python train.py --n_layer=14 --router_score="sigmoid" --groups_per_token=3 --n_head=3 --rope_fraction=1.0 --init="normal" --optimizer="laprop" --lr=0.00132 --weight_decay=0.13 --train_tokens=735600000
Below are experts of layer 7 (counted from 0) of a mixture-of-experts language model. Rows are named router (the router's row for the expert), gate (a neuron's input weights, with its number), up (a neuron's input weights, with its number), down (a neuron's output weights, with its number) and show model dimensions 0-191. Each number is 128 + 24 x the weight over its row's rms, rounded and kept within 0 to 255. Numbers have three digits each.
After each expert's rows: a language model's description of what the expert responds to. This comes from a sample of Wikipedia text that the model never trained on.

# expert 47
router:091167096143085151120117131135105146106127106151132119116166123126146115103165129109089113123099116138151115112136184139082161083124119077146073126147168141128127164119124169132153110157105151157106136095178124075114130149110129110161102131161157146125143135131128148091164142140165184185076137161117135106147128148143142110155110098106155108125123118166092127144161124096112110145112181111120111107152132126160133101136133092132146155119141145152084169115125122143082117102131151129129123130109112167132123095111117142139154073137135148132122092136139122107117134152141098149
gate1:104107079132152156116148127096072135106128134108167136167091129157171146166123137124100145094151152111121125156152113088122145111178123107134119114136089127115144137157108114129128125138141162121154164076152146144115147111190147120161138107163090142102119094141153148097088134112124161148097131129113097056105107133147163146108146110128145109133101140139151122124131125168152145114166127117159147145110140141128134137123107100142101078163122118138099148139076081129138116088154117090141157141117149189137111150134131111116105112161118132132131147163095119132094129180124132144
up1:130125086141128152122118126099084159111133131095145151152106113122165134172143134102122156119157136116106124180165098113142132110157125124148141103152081141113123134167123123098118119082113134107159158091140144135095138105196162143141122096168120157109111097150144132098120151106127150152108110135119116077111116139133203134127139109109146090124125101134132136094140113167146154110175113100145181142116132150110094162114108080138121099161121141163093146138082117160134124109136142121150150124139140149124111198143117114096127106148111090148128123175110124144115116167129127159
down1:097128141140103123108144141133161135133118142109131099133173112143128152145105141144131122153122138106112155111104169167094123093142124142118108105104173135124118130113100107147106134168158141133134148168162116121133105117045150156173155181139106142110161094080168146130156109140107149120085123124127135154155154126151118139093102168127101130135148120136103138186124099096125132122120089110165077132166117152121161119126142128099098118101110157113108131094138157092122136149158124158168126136122126114128120117113124104172121169119148154100104149101127060088122131154116089160
It responds to: Title word pieces. Words and word pieces inside titles of works, organizations or names, like Racing, Love, Golden, Valley, Marvelous, Grand Theft.

# expert 61
router:136153122167127145119119125123149128148127133136133109139144124130116157054102146090104129086135131124127126095162150142103136121137112108157139106100121129154116145116071117106131148188131169120118107123183165144119129127120122123162122135159121129130124125099125104124169113130153149172088161148123118066143144143163127138168131149072112116111125128117090140135096156123082152185120151121156127099128136116135126101122193116181181126095159110135100158091127130149137133087127124141107130129119113161125124093102131147122149078135140165140164107186150111127160153118150107135
gate4:098124136141106120123098184126145159159100148069133142133101137084128112089155100166093141113178123140146121154129127101136135121147100097088139103093087155123136126142134076110101142131139151124076171120127133110106148147163142125111144060167120130092085122124143134111106150143118113119119142111145117126127148160160192144140134126070191126060131060123116084097132124125128134154152115138146120114121108133115116153094095101121113103131149104115100154108123122147124145132112098163084150154140135139126140122126142132115113132136144112167119138133109115115150136096107131100
up4:105124124149117098136100169121144159158112143063117137132090146107126143099136133165077152137156096121174120165124126111137146121146115090128134084100111134107127115126123085112077146130140136149069179109108133137116112150163130120139147063192117152106089127134147144136116170168106116135132137106138096120114141165163172138136134109096160123068129054139126094118148115129094144139156126147152132143150133128129115141096106113112104097143143101120087131078133102143130138135103099158101148156128107161133119135141157128116122130115147096163131142132105105111125124106100111119
down4:120122164168074174148169099107129134161132098160137116104149134131135132108091140086136119108133115108106121134086172127134158117094113114161123129148140156151139135101113132128140137118139155117173143128098116139096142111102156116130129156104117127087112113083114078143177133168143158125136153135141188151098112114131115143145169134139157099145104143145124108167144135115104160124133102165151127180154143122106117113102185137118186115135122148136123095177132138089118169153122123172076156129150148124160128092131109142185107133146158146130123096110135140122142158124107099125
It responds to: Word endings before separators. Word-final pieces and short words just before a table pipe, bracket or comma, such as hold in "Labor hold", ent in Advent, ase in Caspase.

# expert 3
router:148166109172081117127124128115098125084124137155123107138120104120152122128139196126106106091162148138130166144158135166073127098108109101144103146161123181155143134112114127111152123149083135118118140098145163155067123141117137142158112143105158165098161121104144124108173175094157142119138093179095154132149167121119125113147095147093134093151060130113113167130156143100105112132108127104135109144138156112128117131131130125134139172123163102137135155088109140168114143143118151115139108154110114154130126110122160111105166141110142130151131085167135152115114125126146123163
gate1:110173133167074089134148113142109093120095139119128136137113145140101128155147138146094114110163130158182147093155111122134160070156157143132086131096120167140145155168141104148161149127112124162148110087114149157138146153152170120136100156124152167093130135116134145149136173114110110137125120116156153131204105147149109123113113125165154069156114149127154175135152143127112163142140109149143093148118165153126121106178141104145106158133131119116134098105099129124120134148130135124180145154100125152118139087085163141123152096135137130116116112136151154095123137141114092146
up1:101186113181083111148121107129097112152089105104084139093129125141122120128118132133137110112177150166166134109113111103098154080160142131142100124113124126115154125155139129138155162099118146165147119086100126154101130156125167114142133144125149166119094138112105139167126152122141099138123118149174154134171144165163107128117155121144168064139087134121165173159153139116135112160122109133167079125117165154153113087148133102152110158126119121133130124108106136122116132129153138115136121162102131133144131067071130119107162078148130120119128127131140171110100122124141109156
down1:078109107114154121129096132125147101115114082072151094150132161102145133150108097118147115157091169138128099100137112156160133167136116154128118137134134153107135122127112133159141181170113101142134112140102109145123119141147130111157125140116140123149138140122098134171153115134141122143164138086064137132169117138147149180078079142127142128159159125147136163145119142113117104157156116112161105165118155105132177102127095122155110106154146133116115140101142138124121088155109097114085135147118097070114113116080120110144159080127133133150090105112117106149071130122116115169
It responds to: Sports league text. Team, league and country-code tokens in football and other sports results, tables and season write-ups, such as League, North, GER, Premier.

# expert 60
router:126153121174116153112155114106129144130142100157116158108123124107124170086135156100126093108119137075112130108105160104132135099091101127155126131151158187127119130138135158121075152159128129091153114132110133099108123134105140138102144118114133160118127113120157084155151165116157144159095136177120159120171142116085178140148119118123101100126124108138092094148137101084092054131080139141148121091146142127140144116149145110106141138086132132166108130095108148120072139107142141146128131142113119124129105148110108084124149116091141131129159117195138172124115104116160121141
gate1:125140117118119136131123157140143132119131101137119113116067111130141124145138129144143155140130139149139143111131122129148115115122072120125138123114106135128107146127134135152136135122127123100173110108112107109133135123149129101132104096124151193179107111156095114158152144144148169102115179141096123154152111140144131124164153156123094090095133122129152105160132134216143118146143100110129114092130121169106098087132131122140127150125198132099110125070123129150127148200127116147107076130101108152101114177151119130137177105181134115165120181119135141098086092124144147126
up1:150138130128144166125098207163166143123102094127143104122069126131137140118133103155119184143125138123154153117127115122146133111125083117127126138139118096124090145129136126153129124126128116089169109117103101127127155138180127104139107110107159160159119122156089113156137140134145152112119176124105146151152123148149151116153147153138097097109148096114146108135138143214147110161150140107141128106131136171123099100102121120123134153108179147107135123078096136132094127170122132178119064154109104136109102166148159129125173111166136108155114177129149109110113120143120134127
down1:143115188112126150151114098140174081114106163118144115115134144099141168119121108143095188120109136175143117100122144091144131149099125100116119132125150105085106120111148136120104122140154086093175150112104155139099170119140078103131130089095108144108096130126108103136166110124101110125127131125132122140117076134150143135102165127142131123129131123115133152124177115114116107126106130121120154117122158175154142116121113147176115119121136097172128140142136149088121102109140127148089124102108161122109096130130179122111207083123126138153164161118169107145171099150136127166
It responds to: Decimal points and percents. Decimal points, thousands commas and percent signs after digits, like 58.15 and 99%, plus mid-word fragments such as sh, z, fe.

# expert 21
router:128161095175120094138110112108089159165153122134138104102168112105138144142118131101120106130129118109145149148089139160139114105109117103131105139108130133142135155132060162089084127119123153110127126117153131133097125131093156127099130125096062165158118096134166099135145137133149156166126148175159127127130112129142118143167104106142105087106106124102102138141125081097115114166123135141121153086131141124135111085137156118119172139167137103177135091073136142137122092167124121123130107147122122188145126122115075104089138139110097137123146121156150145139141113105186157113
gate2:138111103147126140160186135128088156154168120079116112125112113094143161134147099083105108123162119110167141183102149120175150125137129154103128086123142142147122128170091107106096142106115160137104161119120116157126088152111124138077115137111090141167141145173094137105099121135132135143133106145144172110147136114154137141133146122159126088082137123124135145125120097126141112132140088128114128097088101106114117110097123146110151111157113147151119159116142156130125097167141117163091162071121108157111087146106094137097114148140143104126072101149099101114118104128144178127
up2:157121122169108143152151100109128146136161105110121126141098097116127147138144111059084111135137119121138155196126149112152137133115104147116138106125131131160153118138082118087109144114098152127083143113098117144117114130088121118122112141124096138169142108164092111124111123156148128166136100137123179114152125156131161153126120120142130094077131111119129131150115103131153081140127118138118152091077107102135112103087145135102155112178149127161101159108140181140090123170138127170093142062122101156121104150132102140094131140166146110119090093126109124121150134137170164138
down2:153147148115098083134152150094097120158102139133151149115156167090091153128108118112179078100123096142156110160150100137134110155115166086172116140129146155150111103141123099114084149134168120162141172126163142111147083140153072119144104074129092142158113116121133118121163106129100134096084157111116088123103128104173127132153085131155107141093102175099099137121151134131114130096157127129127108149175161142093135134110120132161143148145123123162126131141153100086109134103163109127099105109128139145111110162098150142140127138117156141169127128149145113114127137105114152141
It responds to: Mid-word fragments. Plural -s/-es endings and short mid-word pieces of ordinary prose words, plus "have", such as pod-s, mer-ge, sim-pl-er.

# expert 29
router:095152117143131079094140107117116115088124131134107164127149110141143112127139157147130107116116128086119147131100114109131123095143095164150125103153149152149142106118078170104101126181121126112119113154132139101124080137154143129104167085118120148121073106099125092100169163100156131168114096137123140091163122146132174168115082134117135095135123116144124153175129107078088083148104168129152123097135161086117123128152118107132152119126139125131113154126120177106089155126116133110113088137131111133141152134111107099148148128165129149176169143163172163107138112110135152115
gate1:147171145133166130086098149119094146111135106168088143123121132148137158154153123131141120114185125111118138143107104125117134108127124111105142094158165098129140150106103146150150114128123123146136103137105141128110191115131155096122142135113110122162126115084140106114098157099119155111105113090138093074151145139117089130166086133130124151094122143144122110158107126112094131148176108138129145134190086138101134149110154133107124120106116127116163151109141147109082116106102115129104124124150067131101116126146187126120150125115181173129153147125182128085121113121139085190
up1:139155124117146137059089157136088158127112114171113129105118162111128176122164149091148110116178141127118164149120122145115140134122093107110142112134163126153152155123164140133185093125096155142162126133088141134108161120127137098138117145086094135163145135087140113127106158129102133114092126107131093077140123136112106139157095111122118131093128131124098131131093143123095145139161123126096119165182101157076130155102140113101133124110111143145161118135136154153076117125136120144122145128153087132098118157158187123112145144115189147105151116137169154111112134118146114168
down1:114122107158147123103113122126124097183133141126125151113089115104129104119105101121092108098166124068116126142109127141130104175136133163118145095120141074086136168114087054103170179165154110112137125091151124149139137125153079147138116133147138142117086123180150142129160147143132125152107118127122121147144141126124117154143132143131122188145134153113122139116086137142147106147166110153121134130125140118109142119136135137173094130134125078103127121131147109175143121155117109112145169110135183084128105136156128143148120125115145114058128135067096098122107140152129129097
It responds to: Sentence-ending periods. Periods ending sentences or abbreviations (v., i.e., U.S.), often before a line break or The, He, In.

# expert 1
router:146150103154115123125121094099124165155162154127130154137159121127132119136127133142124097161140136121160119120142123165135112048139111111142130145103108137139126133132088101120120108157142145156124094146166122109117170124077156114142117104141116165166134095134113101072169168162139112161114081150129136113144133176164115129150149148078118115117091147142125177123142104082112065149112129103130126093151138103105097082132142092121159144128119092138118136119111145128108113128131161126134136151145121153139131127102119064115134082096140178129169129158163175121105126133133122100
gate1:140139162150125118138145141097148176117153113143156081158120130133151126165117144131114103132115137112130134080150175130136185077125133169139081129142144167134105167128136162176131128145130127137097135107096137132142169115163117131132109156123132145142104135130159146137123174124102181138114129132111129094132097169172117099121089091138118103169136118097099120133151160109115102126157113129119103197114177164119170135151127176162118118129145149129158112133137138158131140115140142145135124149118128175138155143137174131165136147135138196152118096141126125147079122119097119160
up1:136129133158112106126132140108157161129146111125161084134126122144137143161129131125104123141104140105149136084154184126135177086128155174145078153134134154125112145111150140180100138137127111148139103101085154132153188116166110139124111135131132144154111134156159158108136180133102148139092123123102113080115091181181126088140110113154124105133151122092118091143150137105123125098162128154117116184122161168110144117154153168163126111132156169107166096146121136146124123141121120152135110145120129160124163155155178142166143159121138165154105097131118114118099126110105131147
down1:127136159117100152136071097122143113102085055121135097103131173152140144111157126143128095121150156082103146142101147149143104215163132096125159085149107133096145142117133113157127133141103104076140143124136138146109092170121093110134123124113173145122112095111100130118109093094138132093113142130115164168113139126112132105141115108112090124121101104121113056143130156094119133117157118133137146092142109109109141160108117094130124121146146149129159105090115093137119141134093131173101106147155127136117111124148098099131105129101153082145126111151124133129135086130145163109
It responds to: Word-initial letter pieces. Single letters or short pieces opening a word split into fragments, often names or foreign words, such as G in BENGAL, t in Caltex, d in dell'.

# expert 18
router:121160119137103098132109100118122147146136129144093100122178145112148144081121125094104117102114112124106136140107167161102123080133160121165086118136129154164119139117115155097144112123119104102112134112179140132122107150080126136111129145119120090135101105112149109112148151137128155158141134158120143061138150134094170145143085153097145133108092126150133122188133150121141122127107163134124081153153150093131130135168154108155141121115155121150110155072154148120122149130156190127118090137128072151122133136147129100093142099094102157148126128152189163091126127121163108135
gate1:133147142112083115137110115111102191134094090096079056117162124096125120150140161150100098092132157132127159112119094175114180095141131126119137111118085100122136141099132131134137119120148141131127082138113142163111109099135139136126128085126093115131071099105136143168127127161144150157105142159131136123133163118112125124142129112106148138127173138129162107128129139130143076108110110151127122162083130071153121136155122094106131140116147108164083145082108100100134121100135178142094129134122115143153127101126124117090111077124128151137131111093096096141107085140115149129
up1:132151136101077115161094136138088183150096114104080078122158120101133111152149169131093093110142126137153148108104130173125173100142137125123123123131103119117137141111130104097157133123138127148147085159110132168136107102124155142131148119102121136148093113100150131155123150144104120158093143164143108101149146127087144096132146112113160148121181120127176099151106120130162094096109114169117114161093116105135150148149118072127118137104137101156098128094138095121130131101145179135059142145135089104132123131170141113126089099109142155120134108113112103120102093157123148138
down1:137112147116096116137107119126089098094120133123123160145154096158102097092151148142128138214086137143113152140154129149090157119129096114120111103091158127111122111142151136118139141139134116164086139123195116103158114120150102087164134114113119121112126096150071144172145103096126108111119116152144131118154113126137128096165123117091124128155142112132143131115129123120125111132108137103109149184148128105138130143113173150135080094141142180110122169140123082130124150141118158076096151115148126122134146099183156134102121148141100149110124092092107116083123117149123135068
It responds to: Foreign name fragments. First pieces of non-English names and words, like D in Dar es Salaam, Ky, Rah, Raj, and bytes of Japanese or Thai text.

# expert 37
router:120144119152097129156122112111095141144146102101097130103146100114109154117086123075132106098151120111143137149114124156143118119104141101117121167130128149171131135105086166104130128115121134130073129128119133106112095126094120144121101184161127136163142099099175077093146105154132128149129125202136147108150150131129125136188134123134114132133117102124091160135153085091118136136122117129115136116156160146099095102130118133137171143124142091124097150131133124162081091120142150108132108138142116156164165092102114093105114067130060128141124096143152149118142115159158132166
gate1:115090130104156113142116106113089128158103121072140152137169123149109154126111149169138087134154111088113108106140146130171180171160105168099088117138113126145109135148130127093103147151093085120104126145091129111129107093139126149142147123146134143139120127128151143102120118108096093121151161108108144104111140137086114133144116104134130121161109119084142098134118138150112149133151118109083134149122164102119115147127087134152083125150179127153119135116122144122163111132131083101123102153096135103134144124181148102131106169164077096103106069144132094099133111166150117078
up1:159110114118145121134121130112095099173097133062111166150166137139148141134115157151128103176125131087121100106133115092175155162158107165125090133130118125128119172159123142088105166164095105110110090140122150108105099069101100127156132122153136101144117125111124112114163121108088091133118150127085154108118145111097126152152097108116129127140104123087134111140127121142120148146136133139095111136116140077135092129160123123150102150152142128158145160102129185129184128128119102112140104151094115111143143130151152131116128151162081107112132101181147123152127152145140121065
down1:138134139102105141156105113136148115123098107119094170121151130142083124123098149117133129100133099106122136114136110114179110154140183091091142151115142137108138122114167142146136139124150097142105116145135141132126170144129144103180111085088101112111146138114102132108140135157079101106174116114164118146113120134117132166094138082119119089156101095164097116117123119099111148152124112082134126158093159072117097167124121140089085120119081146082136144105118171137128110094100133148144107101166144138135120148145137091174111151143114084147131143167150105116142131160083129103
It responds to: South Asian name syllables. Mid-word syllable pieces like o, ro, co, No inside transliterated Indian and other foreign names and titles, such as Varuvaaro, Sozhan.

# expert 16
router:139121115159122122124126126102109095121148163128111129134133099126114115143126175123122124146093074099117124137157116122128111131127112109157110156133103125164093153143099095140125110131072142118089179069148178092074133141156098112118142132152153149174136091118142126180128123108150108150132105153115153088139114088097120107135095149065108100079117138114095126150166065145139120177143141146104131092110172116155081127139136121110150131129161108136106159120149158155107147156134116109136138127126132121143152113140146086084140119129137150147139124147171123159142159138159135125
gate0:164116131096170138146095107085099134136160129151119133113144133112149150098131111130169132160146129126131121108146125110130093134090113152108164120133120108165181112143141136131169130149080135142125159127172157101131128140128135131150165165156108128158118091094191115101122124122130115136095090128131099158165093095110141119149085152130095150092177106138112086180143119110160112095141149162133142172158176170136115155096109108106154085128164147129111126158173129161115121169136167141130161090113138120133150165148142114116145103141137125121115132103120139115148119136150134164
up0:136118123114147132162120124108084133135134147159121128136149115135137132079134125112157116137142119127093108130139161124123083118086143123104156141113137096169156119131141150110161118122083150178140148117144124075108119138121097122161166146188128156143123119124159121078123128133132127130106093131153117130146105117113125170157098156146114155131167126144095096213144117107152133136109160199105151152138147163122136144091098090118151067156175154108113164160143160134102131123146151141092154085130170147123163092147107137127162101138141107124136129131101115134140109124144134144
down0:148146119134142158117103126084130142107157174096122111138094141131126125149143116100120127141180141146137130076151150093126119154131149096086108123143109149104144136169126160163138152127155094142103141134157125113140110131175135164140137117121115115115118115148097099143102153117095161144144169132130087167096147127099132088121148137132110160134116080143144109102139132139149141139186098137133144165084109140104172166122155101150078130136123137121128090125138106092080127163137117136123129147069158122143066145114114137122169124156113158095098118100103133092146111146112156180
It responds to: Clause-opening function words. Relative pronouns, conjunctions and subject pronouns starting a clause after a comma or period, such as that, which, he, it; also table separators.

# expert 41
router:104168098145129135127122162095113107104115144143141119109139131155128111126098141147106114156104119133134149162189120124105099105138125136162147126160144151170144173148092147085111117128112124088092106109137140136083137171093133119112143118129106137122098094179198102118115130134195156168153109160124140112124152131120175151172144148130093124115110128102140137151129121143124108135114144127128121114155158091142150114141156115110161146128197114130104139110111191110113126146162143142136139128121116158139081112106106104100150126160124145147137135153154136129124159104201161138
gate3:154148126140084125145158103126119152131148157127136077122113123136139145157113142120116113162125158157139160138138093122161113124109132148111106068155115115151186129150106136130139138144088162173135126139134171132109157143182108125133092157101167142096125125138148111130151168081100150124143113147149139156115102119114115143116127130129129141076116157125151151114130133118082108118187164138096127162146167112124088089153134150119159125154136122138131146093098115140160135137111144105158157127071125181191136178092131115158117164126143151145154119143164156122118121104157113103
up3:108163134136118184119144112095098153129137135121104109127095123136139111167126163124135111127137150136178128140158065128117128139105116189104123084142140146125181125157118124113144134140117136187101125107119163150112158175146116128146098180082166139115123128136174110111126147088117142106137087099160091121114134147119123121149133173130130127110116152108150126127110134113099125115156144134065116167134148105093081134123129142143115120155137132122117120145084133131148133140107132111136145151070123143167141181077164116148084152129136121097144116114128152123099123111175103084
down3:130122132125144136129137156167128171107125115107072116066115170182162140108093080116106117121092122103140134141117105157123139108124118095164141162137157115125137155171137100104108101114078149113123147071135123115117078116132127094106126122107102138098144160121129111112112156143146107139113098155113109078087110170162140110147156144128155131111106083132114105164170116139100107096135103136126138136164123136102148174165154148107121094169084116163153139093114120124093127096116131153161155115146134133157144137126110153125115155124113101135139118152133139150130145169157082115
It responds to: Determiners and connectives. The word the or The, and linking words like between, both, using, because, There, usually after of, to, in.

# expert 24
router:141129128183126117086129153128116099161106139128143120145134132143124129129115188056146144122117121128146142106159154126100155088126086106174133097148169126129108148155110157090154144169120135139151124132164158128126086085122107113167118113155145138106105128118146110111138118136119165143140124136139156073143154129117120101149135144100095117100103109146112171149131131098153111177101113158158132147130183116147116095136175109141158072118131077135108170120102157150133141123109115099133118155126122152140143096080143132106178126174126148146137155153150125141120146105101098158
gate1:127114118158121119163093132118150130132152107161107161092117129144139116098135101123163124111170148171132111133100129137108082155143123072096171112128098123119172131088125100113161139134127101117156175113128112127065151145115144142103087154124124135129132101118155118123133131124097143118157127181149116132173147147134146150139128109094112088118132113087100112155131144178135145151187141136135138135103113080198163151124142133124129127185132137172141155099061168114129117130121139150128158109142129148121137147138131117115106074136125138149112135079142150094114156136129109121
up1:111091130180116124157101143115160111124139109136127169110124140142142083132108118123150142095141131167123103123134112114080121145124170106098154123114119111092134108111121115115146164120149089126162157128131124147076141157113144146121110185171128123101144142162142129153143117132097130092172122190163153160167138149132144143155155145082129102101106124081123146176132157167157160145142104140144149144087141115138152140147155135132107117160124111166138141129054159108139137135098116087159169079116125157116180119114132125121134109124114156155116154119160125131108118131104103103
down1:114152110116126077111115102140136156160137118138104114178116131161139115131116136110119151106126133140132171151099139156124083162150125108085108120104106132098084137119115108069155123141153124122090149159155104159102142145156097114091133110107133149082131063130143173112160131146111102112161158168142152158125153121137132153099124137120161121143135127124106097065141089173155133132114141124176108133135066113102126139152096160141110099139140110104141108104156156127143111128123138170140122119121112108130109172136118135121154126095125142096110153109177144092117116195125151120
It responds to: List and citation commas. Commas, line breaks, quotes and dashes in lists, credits, taxonomy entries and addresses, like Artman, Tom or Edwards, 1925.

# expert 20
router:129133108131103088112103125126100113147104180140115123122149094080138122094106154087127101145130113136102123123147144147149137124143131124129129146102118158117138182107119110137121149128069134145106151116134150148145138148116147091127155172143151142158127092100149092140173117155147149140140178160096139136155150128110130118137071165097089114150098109150148204146129142098101113142135107124115136123104115124117103091110141101116145135113160098151105156082147162126112170126106137128159123171102107190126138128108122099106136133129117175163166131138189141150108165105114147149
gate1:117125134116106139170143104110124145137138142183120130133093131122144107126138124111172137149126171181103139125096119150184128102104138114144164120085115116085171138139133121082138116125076096131146156130136125129159153107121147083107124155102155114149129124119129127126144115083133172152168130116107144166100141080162121123157106170118153105088106134113086178095126145129113157171169114165124126102084104139117094147142152100112118151093126146161128111137123156122140135162122121123126164114131151113117182133088102135152107119127120141107117146114150159115100187115179119126
up1:087163112107106127176147095098095129144125131154119132111078130137135122136139152103154130167122154166120147145090110130169143099083147115168162129098112128105166129138115125081148109130081105118132147134124134116162137124098159077140096152111169116140138140118104116128165104112134167161153084145129138198094148111178142121141118164109148109069109120107083157113141146140121148164163115170134129097091108138122097139130128112085137161127125156153132116110117179110132135136110129135108152107140146119129147146082111142136116096149142112137109136119149172125127157105175120115
down1:113122168174136147095102156125154102091136109118141138141154130111158146117160101180130144104129115081106167131140111155133123121147129126166116138148181155156087158119131117131119127110102078092119143132113076128143153102144136155106126118098147093148146145183129133098127138104072154137164151114145117130160117152146135131140144126156122113168125124138125139120116105133105098096164158080142140167132107110122189174188106128111062126115142120134073109109088075135140156115124102126126149116131117111108172152130142141149154105132139119096157126134084124126128143124109125140
It responds to: Verbs after subjects. Main verbs and auxiliaries following a subject in biographies, like was, wrote, studied, released, plus sentence openers In, On, According.

# expert 34
router:128142126136086116118103144080066129134162097158101139125136102112113147104109171124125100113076104122123142123102132144109135135110139104137125115105136124144153155117106107086148150162097139144157138167162149140112108108107156091176146145127132161141130118118151108145172176131136119130127136151111126137182135084158140118133124148119124095108120123109106132156120067091096048142149156138131093106161148110117101120171155111112145089142158118137111134118117123153112140176135156168138119113123130171116155116083121095127126113130098129148158089166133117152103173104167128142
gate1:170127148102150144134093108105145099124116106129122140113164101097109109146149154087110098127138106108125151112129140141137151149112138135127178082162148115120130129082140089147099083126120102140157120104139146155134078110150138143159119150091136154076103123117118116154124141126129127142180168164118107139141141047162149118152129151097144142085129122131108163141128175124156117117131188145090124167148143121118155125154104140146114183122132083117149127131144119131143110117122157122174109107111117165118145096144161120134119126122118180181166109149140134123091112150140097153
up1:144149116121173120125108116143130104131151125127113133134161103124079137155137160079149074130145116093115122110115137137124152149106150123128165072168132125154143114095162084137128080111103102148160123132149159152146106097130158136159146151087106157101105117138136122136114128138124110119138149166123095123141132064165124100117137125105151158083133132135110182125121143120129106125151158147068078166142147144115185118143107135128112161104142067106144102125130109134153106132146144151149118119088141153122145127136146076149096140121123174164138088167118117105102116160133139153
down1:126148130102160153140099094103129101138126133121150141114132171125096156146111137141141106108154166129155120117107143078128153131142109127133095169144140124175123102099192121112098104089145133136118159148118131118126159126132136113116131161132142197160152092090110128092109121136121176146162125185174125107145104145102100110120077100147155091130112124090078075161133125159158133166151122135169117102114098121131131099113131103127119115129126135116122109167097136137112158118102090127119148123137132109168114171117162118129163159143107158137125116107135128160173093101100154118
It responds to: Mid-word two-letter pieces. Short letter pairs inside words just after a capital or opening piece, such as let in athletes, Or in Orsay, en in Drenthe.

# expert 59
router:121151142175088125146110156119107105104149105129111118116143120169138096118114150097101134135134154115114159109154142163162136128073102122143135120141161144134158109123096138133154140169095119129146100141135157114140103148103148120141120158122131131160148104110138066115189148154133137169158113131132161147172134130163111162126082145065141102129094108094127171144112145138138128166137145153152123135121142126111123101087164081117174132169168098139129172098088172119122144162121114132153151143149125176143125125093122104119154104107110132140124089126161125098132184113125124141
gate1:146147120095106167165116133106108149154144116117101112152120121116168115117166169108148129157157149109107149111095104156133098150126145136121133109158122109100165102164118122122140111122120093145126128124144171148142109123135117141159131132094148147144114157153147100123091149098145135131147117109119130129094150089114092169120149152089152077127118126104133158104135141140105116140142160127121128181097196089158116137143067112155137122159125142172158147113097170123158108143129149133185141156116174179149144119145117122136148143142202108104088140131145131145128122094166153139
up1:115150099100124150148172121118114120151143104108114134128133152130110121108189196110138118152120147092106149131119112134133129136134172145118108131167111086113134140165114124160120118097120111136139139116140185140141117131113121138109117146117137180139096125131150107144080122104153134148126129138130151124071145112120138148115132160127123085103128101120141145117148137143101093111117118133137121164083210102141125117132063082147151135166146155141151162101088177106146149138136139162156103165141147192133147120177106131119166124154161117122097125143145136164116114104172118144
down1:120149129126148121118082122126111146079149152094136132149152112142168142118068135143091175090108082114135136135134093156101137109157090119171112160094114087099093186136093117128141148108127151125155121107135141139121126122167129159166151109105121110105140144152129103083157133120126169092143156122138134122132148133129119175099120127076148144127083164136145126157120148148117126119119143131091087133133066153098134136132158136118097158137141134117127134140090094109132166116127097118116136113123175145157182118148122162152094134072125142107135090115122095112117149116092159124
It responds to: Location prepositions. Spatial prepositions like in, through, within, around, into, especially for rivers and roads passing through places.

# expert 52
router:125115084164143104132096134126110143166144114162127152127139137145142148107148133120128075137119153099112138135116138140147121117137095095171090126134120116167129116156111119152111132158098170124093107157149140071101110154102144121146107122165150127159082075111141115082166159184164155144128147168134172125178125147144161135137135125141149126099146113135128091101144095111147104150125140124127087107144119151125100075121120082128170146112149077141119126091114145115103141151161106170138104157146128152176119118097084102133164097125105134134123114152152136117142164127127155144
gate3:144135133113104144133104123109145153133102123134151147132111141151136142169125155174126195125151106131121116142140097132177138121137126160145153092139094158094098138136149093140171130112074116094126116123119103132153143093120117108130175150120155149162124138154066129144154142108147187120169127087157120138142147167106160140128118161128125118134131127160119110138115095162185101162167101072138146090134115132125116110095145100129116144126151147136121139075158115155134121122124106159155136146176093135131062158138149124110134097112137105118123104083131141108140162144125093150
up3:130145120110149141133096116150140129138127120137168128135115145150141149180141133165125193134142089156103137158121100125177124136164110167125166110128101167115106122143140107151167112126079100097126121145126106113131131127124120135123163124130183174134126139149108132130153143120146181121142118093146112170148099142108168119123137174131107107137136147143134111138104085163173137159158083092131165129131138158118122109101128093137118159137140122129114170069156148158135141098131116173172153154159116107157065163135135112124137084105123105129118120097151112091140153130106109165
down3:127154134138158136108130138104106119104121155133112095142129118097146141131127130075133097130195141139151136107136164164107117114141102125125118142105141126114115098111154129060103112166167166143116130143183081124128118096127118143127088171118132115154123150121114092121120104122127136156139168166163159125115168103159135095179147098120139134119126114129117132130123136129128138125104140092166147174154131136115133192118084155125112156160109130159116127086099089149102114125181123136129163119095170119170145127146115099123122140103143125163103139165165138119108164147122131193
It responds to: Word-initial consonant pieces. Opening pieces of ordinary words split into fragments, such as Ball in Balloon and Ballot, st in stainless, Rac in Races.

# expert 11
router:158152067140137077138120127087104131141160110163148099146121107138125110117125146120107144135110111128107152131130117141072122097107113134166148131162113126114121126128114121078146123159143115174124117139165124123088133090135150140116098098149118171148179089102146111110163123149150141149128119133086140086160144144126136136135114157125126108144117161121099119147116129108127120138104148152164083128165106081111097133119145088078134150139121100157105139098128160152101146115140150149182096107120092161135127113068159106120162125125114135108143119152175151114136171099189120154
gate0:158134122150151111165112091133134118127103115147134087156126164103181109149098125165142123115145112144133076094181101134145130097099111093112159113119137142130190117102105105065184134131140117138092140101122124129115137130130155154152149136100178113129169138125137105091134113111153082122153125106098144132143122130122121151126131123108100109129054153129109132137127114129117134115111176077137127122150088121110119137133075115117106100150128114128125151089129163120118162118128074111114115160170153115144106111107145122137141135113175089115142109152097156116083106120140103166
up0:163114097147138142171088096122130131124129132140129084138112120087195129135119091149172118125176112118141102125151105125133123144128096104113152136133144149132157123103061132056167136130132148128096133095108143136108126122107127153142174122102174103130144141127135105123139144130166127101141134131077157156116093135122077175147130150138114114115062147140086145094122102131085126127144185121143170151152098136132133153130088124116117104159126125140125128086115155150154158116117081147129111148151134141175105120121120129140120152117161105129151143107104162114148117087109115153
down0:099142139121065142152130151137147120153128107153121165090134151167117156113105150150125155115149152135115151119129134124151141099119169139129128132074153132115116135107129147115156097171110138130132148136100079157144098110120140113074122128117113121148132134119125117123117140114096129144138088161125162130134117130095150110173159100126140135092132144118128103143146127116082089125160171085110165097133114064088169140182158147086103129090060137128100161162137107101108105146087118139085154121152119134112120149116117141131100144097151086142118129111098125110177098110108107112
It responds to: Hyphens and dashes. Hyphens and en dashes joining numbers or words, as in 1977–78 and seven-year, plus capitalized syllable pieces like Al, Ar, Er, Ter.